Below are experts of layer 16 (counted from 0) of a mixture-of-experts language model. Rows are named router (the router's row for the expert), gate (a neuron's input weights, with its number), up (a neuron's input weights, with its number), down (a neuron's output weights, with its number) and show model dimensions 0-127. Each number is 128 + 32 x the weight over its row's rms, rounded and kept within 0 to 255.
Before each expert's rows: a language model's description of what the expert responds to; "mostly gets" lists some tokens that are sent to it at least half of the time. This comes from a sample of Wikipedia text that the model never trained on.

# expert 0
It responds to: Per/pro word starts. Opening pieces of split words, mostly per-, pro-, ser-, or-, ver-, as in Perigee, perpendicular, perpetrator, Peruvian.
mostly gets: " per", " pro", " Pro", " Per", " ser", " Or"
router [112 154 137 107  81 155 164 120 155 159 180 149 135 137 110 163 147  58 190 150 179 192 132 112  61 162 144 123  79 120  95  78 208  92 100  97  88  80 159 115 127 114  98 171 103 104 123 114 113 112  67 162 114 109 149 150 129  62 172 149 188 151 138 154 134 145 180 120 142  85 136 114 155 155  99  93  65 153 123 105 138 152  97 168 156 148  98 102 140 142  77 105 155 107 112 108  99 115 134 115 146 130 208  98 127 155 150 140 113 127  81 168 107 125 136 154  75 110 150 103 103 123  87 168 110 186 110 139]
gate0 [ 75 167  97 153 138 137 165 119 146 202 160  98 111  82 103 146 138  75 147 113 132 181 165 169 140 127 153 137 102 143  91 131 103 180  97 132 158 135  81  67 117 116  49 139 129 168  86 115 119 129  96 136 154 122 127 170  92  69 180 104 161 163 116 156 120  65 157 128 130 125 123  92 103 118 130 161  81  97 138 126 115 147 124  87 141 157 175 102 102 205 137  72 176 113 134 187 107 145 161 165 128  87 143 135 110  85 115 116 113 128  63  67  93 109 132 143 159 159 127 101 128 169  93 124 183 131 188 152]
up0 [ 89 165  97 114 151 164 147 119 148 189 129  98 107  91 113 157 142  68 182 135 155 185 104 150 126 167 194 140 127 140  96 111  94 157 126 156  95 128 101  73  98  92  76  90  95 127  76  87 123 129 125 133 144 149 106 127  84 101 166 111 150 177 183  94 148  70 180 138 143 107 130  87 118 112 112 148 118 133 148 129 153 158 125 123 114 198 163 128 108 164 162  80 148 145 159 180 105 132 174 118 164  35 177 167 119  96 101 118 159 118  63  63  91 114 120 152 125 150 168  83 107 140 119 110 174 139 128 142]
down0 [ 46 135  81 152 148 164  87 158 103 121  88  92 137  94 108 118 168 161 117  68 134 142 158 182  92 139 192 196 162 145 198 123 135 114  84 112 123 102 116 152  81 106 141 131 121 152 130 160  83 181 158 128 134 102 123 126  98 136  87  91 110 124 192 136 107  92  69 167 175 186 148 168  87 162 135 101 126 167 145 119 118 213 132 102 136 119 160 102 134 158 145 135 100 124 168 104 113  86  99 125 130 104 104 162 137  97 142 102  87 131 162 109  88 140 110 174 126 125 106 173  94 162 156 124 109  75 187  96]

# expert 29
It responds to: Mid-word syllables. Short letter pieces inside names and rare words, especially ro, pro, El, Che, as in Frodo, Introduction, enzyme.
mostly gets: " pro", " Pro", "pro", " Er", " El", " ro"
router [136 117 196  71 121 129 197  54 134 156 135 144 143  88 104  85 181  98 141 130 113 249 129 121  34 167 124 102 110 154 126 105 152 144 138  85 111 125 130 108 144  98 122 162 123  91 108 109 134 114 112 161 149 107 110 156 121  94 166 120 163 143 121 104 120 143 151  94 143  85 150  58 155 143 104  97 112 108 104  99  90 132 132 174 203 130  93  95 134 155 136 134 170 165 125 124 105 136  86 110  99 135 173 108 143 177 151  81 144 158  53 106 155 128 140 121 106 128 187 124  98 135 114 186 139 154 151 110]
gate2 [101 116 164 124 152  99 129  92 143  84 158 102 122 111  66  73 139 145 160 171 141 126 123 144 131 136 127  72 133  78 163 125 119 119 160 123 152 158 144 110 203 142 137 130 140  81 157 134 109  91 138  88  92  69 103  68 168 100 156  97 124 125  43 112  73 118 173 157 108 141 131 146 149 156 152 114  95 133 154 135  90 109 130 175 162 179  71 150 178 128 133 172  98 161 110 171 147 165  89 106 121 212  79  73 132  79 157  80 131 172 148 174 126 156 150 159 144 116 148 150 146 116 117 127 179  77 149  96]
up2 [156 127 155 114 122 114 142  77 158 115  86  95 123 122 112 119 144  84 154 122 136 166 112  98 131 115 111  90 119  66 159  88 129 146 200 160 150 182 105 107 166 147 132 145 149 109 195 172  95 139 105  88 149  85 134  80 136  76 121  80 164 113  86 109 120 161 159  66 183 125 157 116 113 152 129  89 137  89 174 115  94  73  94 141 167 173  92 144 136 128 111 131 150 147 136 229 125 137 114 109  94 204 130  70 130  90 163 121 144 141 154 139  98 149 162 178 104  90 147 164 120 143 162 163 138  85 179  83]
down2 [127 133 148 111 130 104  98 113 136 119 119 106  96 184 144 163 102 105 136 108 177  63 130 117 106 144  66  79 101 152 143  72 112 142 117 147 129 137 187 157 191 162 189 130 174 110 124 137 101 110 172 160 178 163 101 117 149 141 193 163  46  96  64 105 146  78 103 117  91 102  76 126 139 152 106 133 140 113  96 105 164 113 145 164 127 123 120 116  52 134 124 117 209 122  98 154 146 128 122 143 109 172 127 131 116 205 102 136 203 115 131 150 167 125 127 133 102 154 130  58 155  79 113 148 101 161 124 143]

# expert 46
It responds to: Biography lead punctuation. Punctuation and words opening biography details, such as commas, semicolons and colons before birth dates, born, died, married, Born: in infobox lines.
mostly gets: " born", " died", "born", "Born", " married", " dated"
router [162 118 125  69 139 103 107  94  96 127 145 134 143 112  94 147 162 115 130 138 146 153 202 141 111 133 199 142 131 169 143  57 172  72 163 100 145  93 119 100 152 172  91 128 114  46 122 126 196 133 110 134 106 168  94 129 153 120 162 188 195 128 122 148 110  78 127 103 115 115 164 130 145 153 106  87  93 134 144 117  83 137 117 154 146  87 130  69 166 177 107 147 159  90  95 133 121 105  82 135  93 153 226  81  90 109 143 112 107 156 143 157 120 121 173 141  97 119 131  99  73  75 105 149 167 146 142 149]
gate3 [ 95 106  81 164  84  75  96 129 170 134 100 154 159 145  86 123 158 100 127 115 140 163 126 152 148  99 173 118  87 147 132 139 149 109 171 131 127 126 183 151 138 134  94  46 155  78 119 178 169 115 184 155 179 193 161 132 135 125 136 143  99 150 149 111 132 114 176 119 152 158 132  78  99 118 131 122 132 107 161 107  50 116 181  93  99 159  78 138 137 151 151  41 181  88 109 123  93  83 140 111 198 110 119 184 148 111 116 118 146 151 156  91 155 139 122 152 104 116 163 126  54 167 113 136 124  84  90 102]
up3 [104 141  97 153  74  55  90  99 125 145 106 107 166 122 101 139 153 103 120 123 130 169 117 173 149  98 165  83 115 136 113  74 121  78 145 140 120  98 139 156 165 151 144  78 155 100 158 198 159 137 171 156 139 175 130 172  88 136 144 163  94 198 145 130 113 101 179 136 173 130 156  96 105 104 118 110 122  90 147 106  85 127 138 130 116 150 108 135 132 191 138  61 170 112 102 115 111 121 135 143 151  86 150 230 122  89  91 130 147 146 141 112 168 148 160 130  99 114 161  79  21 147 134 137 113 100  99 177]
down3 [174 157 184 119 135 143 144 211 158 147 146 127 112  99 182 112 176 212 137 129 165  78  53  73  92 135 110 103 152 113 129 160  94 165 107 150  71 142 101 159 124 132 119 108 104 156 120 107 123 102 101  88  98  74 127 152 124 115 136 133 164  90 160 180  92 124 144 122  95  76  98 102 155 169  98 137 152 140 178  76 173 135 103  92 155 127 171  99 136 144 129 181  75 195 175 117 129 144  97 111 130 124  92 115  99 146 113 127 125 126  63 157 144  76 101 101 159 139 148 186 177 121  97 100 111 136  99 136]

# expert 20
It responds to: Mid-word letter pieces. Single letters or short pieces like b, Ph, ph, B starting a new fragment inside a word, as in via-b-ility, Ph-i, for-b-ids.
mostly gets: " Ph", " ph", " Ib", "Ph", "b", " ple"
router [165 102 158 106 126 105 100 135 125 152 197 148 214 124  71  94 129 127 131 143 150 132  97 172  89 143 148 158  80 139  86 115 135 106 143 118 155  96  90  84 139 132  71 181  81 112 116 106 135 138  85 135  62 114 116 147 153 118 224 160 199 145 120 141 116  93 128 170 133  69 134 126 111 143 144  69 121 155 117 113  91 126 155 161 179 117  81 117 125 164 123 132 175 135 105 157 104 109 120 113 133 190 129 125 120 109 157  65 100 137 120 183  89  79  95 174  84 115 186  93 118 125 110 160 142 169 131 170]
gate1 [105 112 138 174 113 103  98 113 115 167  81  70 122 148 120 112  81 125  76 141 129 107 128 161 150  86  99 121 177  75 119 153 116 100  74  85 180 150 104 140 177 161 123 136  81 136 136 163 150 152 162 193 159  92 145  85 182 148 176 170 115 120 104 110 100 123 144  98 140 136 114 137 194 153 110 130 108 125 146 109 114 199 139 135 152 138 115 118 171 163  81 125 100 113 112  30 124 113 111 127 132 161 115 127 224 113 131  89 122 147  83 165 149 108 125 177  98 193 124 158  85 187 114 129 102 132  97  84]
up1 [151  87  88 120 115 162 148 137 190 192 140 110 131 104 200 172 124 104 126 149 123 113  75 129 135 121  87 102  85 101 138 147  65  39 112 115 131 182 133 158 159 140 128 149  76 153  62  89 128 135 148 131  70  73 147 133 166 125 155 142 124 108  91 148 129 144 180 139 100  93  77 133 161 102  81 131 109 117  96 161 135 142 106 171 117 127 142 172 145 114  99 116 201 159  61 149 143 148 104 156  86 128 161 100 104 146 112 140  82 129  88 176 180  92 175 131 113 155 186 132 121 117  95 156 136 173 165 114]
down1 [ 92 154 141 122 145  96 192 183 126 102 154  91 100 138 121  93 160 105 100 159 156  73 179 155 143 129  99 107 129 122 119 148 101  80 124 116  71 108 106 148 116 148  99 191 163 138 108 128 134 120 162  52 132 139 192 105 142  51 153 127 152 191  69 165 110 151 127 115 139 116 114 158 125 149 128 136 140 146 186 125 152 157 125 115 154  91 100 154 124 172  80 149 132 186 102  84 126  70  90 152 107  98  96 147 167 128 105 175 106 154 117 131 109 132 132 146 165  90 168 100 149 228  96  84 128 114  59 132]

# expert 8
It responds to: Existential there. "There" starting existential clauses before are/were, often after a comma, but or though, plus some clause-linking that, it, would.
mostly gets: " There", "There", " there", "—", " shortly", " may"
router [161 162 132  84 144 137 126  93 115 165 153 169 137  86  89 121 191 107 180 112 121 143  99 152 128 131 163 142 104 166 110  73 135 105 116 133 161  94 131 109 159 146 138 147 126  83 150  64 152 122 113 157 122 138 121 153 158 101 157 172 130 176 105 156 121 113 166 133 151 115 201 132 105 220 135 131 154 101  91 101 130 131 140 164 136  62 131 101 142 175 136 151  98 112 139 109 123  72 103  65 160 166 153  74  57 161 112  68 137 134 130 112  92 142 154 116 123  66 143 105  66  60 128 198 158 131 117  76]
gate2 [181 133 124  64 100 127 138 106 133 151 171 163 132 115  98 147 145 128 163  83 138 182  85 141 157 153 153 147 106 134 225 174 134 158 122 105 169 147 126  91 169 146 122 128 168  45 168 131 169 108  82  97 129 168 123 114 163 113 121  98 111 122 111 116  91 129  59 129 105 124 152 122  95 170 135 148 103 114 167 171 142 180 183  71  92 142 166 154 100 162 171 100 149 145  79  98 105 147 116 134  89 152 109  53  96 150  87  98  79 110  79 162  94 128 166 153 104 116 100 115 118  79 157 150  87 159 109 133]
up2 [183 156 106  87 106 105 101 108  70 154 169 165 135 131 148 160 137 122 160 131  99 172  86 136 145 158 181 190 100 131 235 133 118 147 124 109 194 148 142  75 128 118 110 114 160  31 154 136 145 111 113 105 121 154 127  93 173  99 152  90 100 130 126 133 106 139  74 166 108 151 143 116  97 178 141 186 108 118 185 151 156 150 164  68 131 129 140 183 114 164 148  94 104 148 118 109 110 166  89 103 105 144 113 119  93 167  97 121  80 127  71  95  94 141 170 150 115  94  92 115 124 129 157 157  96 129  74 105]
down2 [114 159 151 105 115 148 153 150  64 177 130 150 109 120 141 148 189 127  88 146 123 132 143 126 136 148 149 103 109 118 165 157 134 106 103 106 106  76 203 113 146  80 132 115  97 154 122 126 226 132 159  76 182 129 182 165  89 101 113 137 131  67 140 137 149 141 101 118 136  75 108  85 117 100 146  81 146 139 101 148  85  96  95 103 116 186 163 132 128 110  73 100 119 127 104 111 134  70 106 136  89 137 170 127 130 110 122 147 166 156 170 188 122 108 122 181 153 138 200 136  97 107 144  30 106 107 165 179]

# expert 22
It responds to: Degree and comparison adverbs. Adverbs and quantifiers in fixed comparison phrases, especially as well, as far as, such as, just, even, not only.
mostly gets: " well", " such", " just", " far", " even", " shortly"
router [134 147 108 105  89 122 101  80  88 175 149 120 177 141  92 117 181 120 104 123 161 162 129 119  89 160 118 146  53 152 132  59 137  96 117 103 166 111  96 116 143 111 150 126 129 129 116 101 144 172 123 126 135 111 102 154 159 114 157 155 174 171  93  96 120 120 188 133 167 149 182  97 102 161 185 105 118 138 100 161 117 139 165 185 132  94 146  98 150 138 102 140 131 155 130 126  92 105 120  22 169 106 147 142  71 184 191  89 124 137  80 159 133 129 160 114  92  97 123  98  82  72 137 225 112 145 127 112]
gate1 [105 136 134 159 136 101  69 150 124 155 132 133 135  85 136  84 149 176 152 137 104 123 104 126 194 182 155 156 111 162 139  94 104 125  82 163 100  84 194  85  93  96  90 119 186 131 182 120 135 191 104 109 129 120 195 118  82 112  97  99 161 130  63 122 149 130 127 131 105 169 159 125 111 125 156 146 166 120 110  90 125 154 118 134 178 146  92 123 131 162  72 123  88 127 114 147 114 147 124  90 125 192 114 138  94 153 102  70 197 199  75 213 109  97 130 164 123 138 174  94 109 143 140  94 104 101 122 106]
up1 [124 133 140 164 118  75  86 143 133 139 149 155 142  83 127  80 144 179 146 140  79  97  75 121 165 135 154 165 146 127 114  89 112 115 113 103 127  86 155  66 122 102 105 123 191 145 218 108 106 171 128 128 158  98 180 101 119 122 119 109 175 164  67  96 118 105 139 148 103 153 129  98 139 109 225 152 157 119 105  88  98 162  87  98 170 153 108 118 145 162  86 118 104 129 102 109 114 123  98 116 114 168  88 191 122 146 121  78 174 191  88 237 125 123 167 154 116 140 157 104 138 132 127 131 132 106  93 135]
down1 [123  79  75 155 168 139  82 168 124 105 111 113 115  34 129 133 112 120 164 114  55 100 130 126 112  66  94 109 157 151  35 155 147 122  85 146 144 192 120 116 114 135 158 159 161 126  56 155 132 116 176 146 147 166 143 128 121 111 155 121 145 123 151 131 133  84  94 127 147 169  73 114 174 107 100 119  98 105  75 180  64 131 140 138 129 114 135 137 126 146 122 135 150 164 111 113 116 132 104  98 137 182 104 101 184 139 149 170  96  83 148 167 137 193 144 101 145 170 110 188 167  87 145 158 141 183 104 153]

# expert 44
It responds to: Word-initial prefixes. Word-initial prefix pieces such as pre, con, inter, tri, re starting a longer word, as in pre-fecture, con-quest, Pre-history.
mostly gets: " pre", " con", " Pre", " inter", " tri", " mar"
router [126 133 136  96 128 122 141 103 144 172 135  63 147 100 115 108 175 115 166 157 166 144 181 136  78 176 110 158  98 105 118  93 159  70 111  56 129  67 173 156 128 136 124 150 153 123  90 110 121 200  75 143  87 118 125 132  93 111 174 137 174 140 175 107 141 144 170  62 165  87 144  95 120 181 149 105 100 113  85 118 110 171 144 168 158  72 149  90 152 116 130 167 115 103 147 115  72 107 105  97 123 179 159  94 118 169 175 125 112 145  85 143  82 138 124 168 121  70 174 117 151 125  65 130 118 157 171 148]
gate2 [151 116 103 130 129 154  88 143 170 129 118  88 124 186 155  84 106 140 103 106 159 107 119 136 147 118 176 103 154  94 200 111 144 141 117  83  57 127 153 168 174 171  48 133 143 136 101 110 165 130 123 137  64 114 119  17 159  81 160 177 156 140 197 144 176 121  83 123 166 128 121 143 107  90 157 142  99 113 135 177  89 151  91 117  91 175 101 135 112 142  69 143 131 119 130 157 163  92 128 119  95  97 114 186 112 181 143 129 127 146 140 195  93  84 139 145 154 100 125  98 115 137  77 147 118 114 131 129]
up2 [114 122 130 154 127 183 122 147 191 140 165 131 127 172 141 118 159 168 111 134 160 122 107 137 118 134 153 137 122  64 175  56 118 105 153  76 112 153 167 115 169 187  26 123 129 167 138 106 117 110  98 153  54  93  95  45 179  84 128 176 138 145 149  76 122 125  84 101 138  93  71 105 180 126 149 157 146 134 156 132 123 145 106 121 123 124  94 140 113 122  49 152 116 132  61 154 152 108 137 162 127 116 153 133  81 181 154  81 132 132 136 181 102 118 140 142 152 152 157 126 116 133 142 162  67  99 141 142]
down2 [ 99 111 138 107 157 113 139 177 108 134 148 160 166 141 177 104 136 133 124 152 140 137 115  71  93 133 146 152 162  81 152 157 155 127 119 114 136 139 133 128 155  68 139 101 160 147 129  98 125 125 169 125 182 125 143 133  88 142  40  94  85 106 133 142  55  95 190  96  79  52 141 105 120 128 162 146 142 114 135 165 133 187 150 115 106 102 124 111 108 119 180 139 207  82 131 137 120 156  94  71  64 125  88 167 101 152 135 154  88 121 124 149 119 129  88 135 165 180 162 114 111  85  85 144 217  85 128 177]

# expert 7
It responds to: Place and route nouns. Nouns for places and infrastructure in geographic descriptions, such as village, station, road, line, District, plus located and is after place names.
mostly gets: " located", " village", " Avenue", " border", " Cemetery", " bridge"
router [190 160 124  74 125 148 180  82 101 126 130  97 184 115 106 140 150 111 115 135 134 187 145 135 104 173 192 186 148 136 113 102 152  60 120 116 185  94 103 139 150 126 102 113 132  72 134 104 146 177 154 160 131 118 130 148 145 125 173 159 138 132 137  88  67  97 124 115 184 153 165 107  50 165 133 103 112 107 143  64 112 145 127 158 129  67 108 102 148 186  72 121 121  92 125 149 155 123  95  86 130 195 151 144 101 111 144 136 105 173  81 153 170 125 106 123  85 113 159  95  96  89  61 150 114 147  90 139]
gate1 [138 107 158  91 155 144 156  90  83 141 178  55 179  72 156 138 150 109  81 146 102 137 151  98 126 163 170 187 148 169 133 141 117  94 131 113 114 143 121  88  91 144  91 104 105 135 152  97  94 135 185 180 151 122 123 151 124 142 108 213 129 149 114 149  92 104 116 128 149 162 120 108  60 133 196 147  86  96 106 112 123  89  72 146 119  58 143 153 158 151 130 124  99 148 172 161 122 161  78  78 105 128 132 190 128 128 188 135 117 126  92 116 192 171  82  91  97 109 150 103 116 167  84 170 129 148 111 114]
up1 [166 137 103 136 146 139 170 146  90 139 167 112 133  73  79 142 132 143 121 104 167 129  78  44 135 106 175 153 130 141 139 115 120 124  49 164 131 116 117 128 137 123 137 112  93 162  94  51 131 144 173 174 145 112 125 102 125 100 103 118 127 114 124 129  74 135 134 139 110 163 127 138 129 127 215 138  54 127 114 128 172  97 135 163 100 100 130 147 133 179 106 200 102 124 157 157 146 179  96 107 105 150 135 142 176 141 159 120 152 156  84 133 165 151  80 112 174 122 205 145 128  70  78 149 173 128  77  56]
down1 [119 189 122 116  99  98 104 158 132 125 135 105 160 133 146 127 107 127 119 100 104 134 116 123 112 134 145 138 165  61 170 168 191 129 121 130  45  98 158 195 163 121 175  56  63 186 165 170 138 116 177  94 135 121 119 119 123 161  85 148 139 123 130 161  72  97 135 151 133 130 149 102 126 154 134 107 110 115 104 160 174 101 175 140  46 136 134 118  91 123 138  76 135  99  73  87 200  96 148 177 139 167 100 118 126 149 116 131 125 149 166 113 145 157  78 106 141  84 128 146 122 126 104 154 179 146  38 152]

# expert 16
It responds to: Parenthetical first pieces. First token after an opening parenthesis or inside year ranges, such as (ed, (per-centage, (in, (more, and final digits like 2012–13.
mostly gets: "Ed", "also", " ver", " ed", "see", "و"
router [154 115 153  78  86 168 123 127 159 140 124 149 151  81 113 142 155  91 154 137 154 144 135 137  79 144 121 144 124 102  91 110 139 141 182 112 177 105  98  98 123 114 133 178  92  90  78 111 145 139 103 123 113 163 133 174 117  91 173 167 192 156 131  84 138 124 167 130 122 110 172 117 142 164 118 119  89 122 119 129  91 162 115 158 153  91  95  69 146 158 109 113 133 163  95 137  94  76  88 109  89 122 179 121 106  92 188  87 129 135 116 222  65 143 129 146 101  36 178  94 117 110 100 183 111 205 140  99]
gate1 [208 101  84 140 176 164 111 178 133 166 164 169 136  70 128 154 153 150 183 148 122 140 153  84  79  93 177 129 136 108 143  68 147  98 162 142 107 104  63 138  85 143 172 122 157  70 128 127  72 144 148  91 166 112 195 144 160 101 139 146 144 113 135 154 171 146 107 168 115  97 127 120 188 130 178  90 125 137 119 138 139 167 113 204  83  56 114  88 108  94 135 133  91  95  91 122 118 141 120  67  98 128 149 127  96 132 131 123 123  66 108 155 104  92 156 149 106  82 117 138 117 146 129 120 118 192 116 146]
up1 [198 143  81 140 126 170 135 159 130 143 144 151 124  67 121 173 126 179 143 123 156  88 153  82  98 114 166 151 134  68 121  72 127 105 171 139 144 109  75 124 128 107 129 130 160  86 175 106  52 137 143 133 171 165 162 121 165 118 137 116  68  91 122 145 153 162  88 154 172 136 152 141 176 119 145  94 106 154 118 151 120 140 103 153  67 125 145  67 111 143 157 158 131 106  81 150 106 102 105  96  92 112 138 142  47  92 170 101  99 130 121 173 101  79 173 162 130 117  78 136 130 149 119 159  79 207 180 113]
down1 [166 137 129 180 127  56 106 133 119 119 121 127 150 125  78 105 143 160 153 157 140 119 155 156 100 100 108 112 105  94 151 142 119 100 140  72 166 177 110 137  91  90  91 103 106 118 142  66 133 128 108 114 126 114 144  98 106 128  89  96 154 176  87 150 152  88 148 166 149  94  78 151 114 132  93 167 120 137 159 160 136 130 149 190 170  43 158 142  87 119 228  85 161 133  64 154 123 128 159 105  92 121 154 129  94 178 128 139  82 176  76 146  79 169 157 138 140  86 132 151 127 161 131 156 154 196 102 182]

# expert 21
It responds to: Opening quotes and dashes. Opening quotation marks before song titles or quoted terms in track lists and prose, plus dashes, hyphens and code symbols.
mostly gets: " \"", " '", " (\"", " “", " ?", " "
router [185 123 139  73  98 161 117 109 150 152 174 179 135 106  80 159 126 151 164  92 125 136 127 134 108 180 134 118  83 161 107  73 134  87 161 110 177 107 138 127 120 164 104 182  60  81 122 115 158 138  75 151 114 114 143 151 162 109 147 174 198 174  97 151 104  97 105  99 155 133 185 146 142 190 131 107  93  96  95 131 106 148 191 151 207  98  97  84 169 136 136 119 124 107  81 167 148  82 116  90 118 153 154 125 114 143 155  84  97 126 128 145 114 128 126 124 118  39 143 146  74 109  65 160 122 126 106 134]
gate0 [228 118 136 100 109 143 113 109 138 162 189 166  99  64 144 122 186 141 145 104 145 106  59 106 121 113 102 128 126 129 100 107  85 108 136 133 143 162 149 143  81 124 128 131 119 206 120 109 179 129 121 105 169  82 149 106 108 130 133 132 116 162 137 138 106 100 137 137 149  82  97 196 138 140 123 134 143  98  70 182 131 132 103 134 136 171 121  32 174 138  64 114 108  94  98 135 166 158  84 139 168 106 153 142 124 167 125 117  96  83 153 160 150  59 104 170 157 122 150 119 118 103 180 176 146  60 114 135]
up0 [207  79 120 113  94 166 122 131 149 174 188 169  84 109 158 165 157 112 145 109 153 105 104 128 129 115  77 128 122 127 100 103 146 106 151 134 145 149 144 149 130 106 147 157 145 252 135 127 156 102 106  97 159 104 169 114 108 145 152 153 114 133 125 113  96 108 122 157 149  93 130 167 166  69  68 143 140  93  85 145 133 104 121 158 135 176  83  20 141 148 119 125  84 125 108 124 173 109  82 141 190  66 148 103 129 163 104 117 100  99 128 137 172  54 115 157 111 116 120 149 123 123 130 156 103  80 155 167]
down0 [121 143 168 112 112 135  57 123  97 132 144 162 113 150 136 127 141 153 115 189  97  77 183 131 114 148  86  98 184 142 171 145 159 108 112 131 147 136  98 191 146 165 146 148  99 144 123 173  98  73 137 133 122 124 147 118  90  95  52 118 166 111 125 145 147 126 161 156  96 125 127  71 105 122 150 168 159  98 174 154 155 127 162  99 145 137 140 179 174 164 163 112 109 127  77 109  99 147 146 124 149 110 112 138 193  95 167 151  79  42 136 139 103 128  63  80 156 110 165  87 114 153 138 140  55 107 126  44]

# expert 4
It responds to: Section heading markers. Opening == or === of Wikipedia section headings after blank lines, such as See also, Background, Personnel; also table pipes and separator rows.
mostly gets: "==", "===", " ===", " ==", "====", "|---|---|---|---|"
router [163 163 128  86  99 145 146  85 139 137 111 146 188 114 118 130 130 132 161 107 177 139 147 126 118 181 130 193 120 164  95 117 152 109  87 110 151 121 112  91 108 112  87 104  74 137  98 123 199 115  73 129  94 105 120 170 118  99 187 162 191 155 154 127  80  95 156  83 165  95 139  93  61 163 167 136 121  90 118 131  99 158 148 119 193  91  90 136 197 183 125 228 131  62 147 129  82 132 143 123  98 134 128  87 105 118 131  72 107 162 103 130 116 102 154 133 133  85 145 132  99 107  97 143 121 176 124 125]
gate2 [126 104 158 162  98 163 113 155 127 149 102 113 139 158 170 168 163  82 159 119 144 109 111 134 133  87 171 157 175 144 176 110 100 103  26 116 115 100 149 122 159 166 136 111  54 157 141 132 123 135 139 118  57 146 123 170 164 110 121 126 184 113  94 111  98  96 131 210 138  86 153  74 139 147 146 143 102 104 101  77 146 144  90  72 148 111 180  93 131  94 113 106  72 174 105 169  86  90 194  89  91 125 151 187 151 148 104 149 108 134  86 176 127 159 130 162 119 105 138 116 137 133 118 143 149 181  97 100]
up2 [151 108 133 136 110 131  97 152  66 132  88 104 147  96 123 170 161 120 157 151 139 105 124 154 119  89 166 147 138 123 171  65 144 121 121 144 112 137 160  92 156 125 134 126  87 133 121 183 169 144  92 114 108 155 117 140 166  89 146 126 186  62 155 127  68  49 209 169 190  70 131 121 127 148 152 144 117  90 106 112 165 131  97  48 135  99 150 103 106  99 119 108 122 169 151 134  63  89 169 149 104 124 127 136 143 128 120 152  86 153 100 177 179 137 147 153 148  52 206  91 124 129 147 136 108 160 137  78]
down2 [158 139 148 140 149  83 108 112 165 203 156 138 115 168 112 159  67 161 151 108 142 148 172 107  95 145 116 174 119 105  76 145  96  53 116  28  79  97  90 160 117 149 179 141  85 179 179 166 148 120 158 113 146  93  83 141 156 132 181 151 147  96 128 165 137 118 159 113 106 161 114 131  85 157 116 128 130 101 103 125 110 124 147 154 126 150 139 156  93 162 105 150 132 151 112 119 208 117 129 161 127 164 149  86 104 128 101 150 160  70 114  76 129 139 148 118  98  94  92 131  91 132 160 128  77  91  60 185]

# expert 5
It responds to: Institutional name words. Words in state and institutional names, such as United, Public, Foreign, Saudi, plus the colon after "Conservation status" in species infoboxes.
mostly gets: " LINEAR", " Saudi", " Secretary", " Public", " Spacewatch", " Pakistan"
router [155 138 139  80  80 156 131 119 143 157 129 102 153  90 146 132 141 116 157 113 182 154 189 119 139 170 165 139 101 133  64  81 155  92 140 112 127  87 134 108 125 137 118 122 110 128 149 127 140 141 107 172 124 140 135 137 206  99 181 154 177 144  93 122 137  91 147  90 133 151 201 116  55 153 122 106  89  83  86 104  95 157 139 143 156 117 132  82 199 163  75 136 114 112 168 142 132  88  26  95 117 146 155  94 127  96 148  97 119 180  80 137 153  87 146 179 104  99 158 114  97  58  90 150 126 156 131 103]
gate1 [ 93 119 127 136 118 169 102 111 155 174 104 107 126 124 181 152 143  51 185 139 170 173 126 122  86 132 142 196 144 121 144 111 102 131 130 146 139  91 183 137 130 126 170  84 211 164 132 103 137  90 115 138 146  95 159 122 118 143 142 117  93 114 115  92 152 177 226  99 143 124 170  59 168 128 139  73 114 116 129 108  80  95 116 127 127 123  81 117 180 110 106 140  80 101  97  93  76  48 152 124 112 116 116 101  87 137 174 105 137 139 135  57 145 145 131 162 152  96 140  91 126 166 167 132 180 109 141 153]
up1 [ 93 130  80 126  78 187 116 129 170 147  96 138 116 129 118 125 141  80 137 143 147 151 142  79 160 131 141 173  98 146 157 133  92 164 132 152 132 101 107 125 104 109 139  70 189 190 109 169 107 133  62 104 128 130  97 143 165 180 163 116 117 135 136 155 115 136 187 141 164 126  84 126 152 151  97 143 130 158 124 122 142 115 129 147 164 105  96 142 180 118 165 129  47  80 112  79 109 136 146  68 125 104 147 135  78  65 125  57 123 186 106 105 104 125 212 144  74 116 134  64 109 171 170 114 174 155  85 124]
down1 [ 79  99  98 158 146  79 117 137  77 139 131 163 120 153 186 130 106 141 119 111  72 132 165 123 111 120 130 100 145 131  87  99 140 118  83 119 103 163 146 108 161 159 129 111 103 158 119 169 140 185  96 109 151 141  99 130 124 110 130 143 158 132  73 103 109 140 162 103 105 158  85 126 103 173 205 198 121 117 138 135 105 106 153 138 154  77  95 163 179 142 178 116 156 116  94 102 182 135 131 148  86 134 132 133 132 140 102 136  97 145  46 131 104 152 138 150  94 235  83  22 168  98 106 153 130 131 168 172]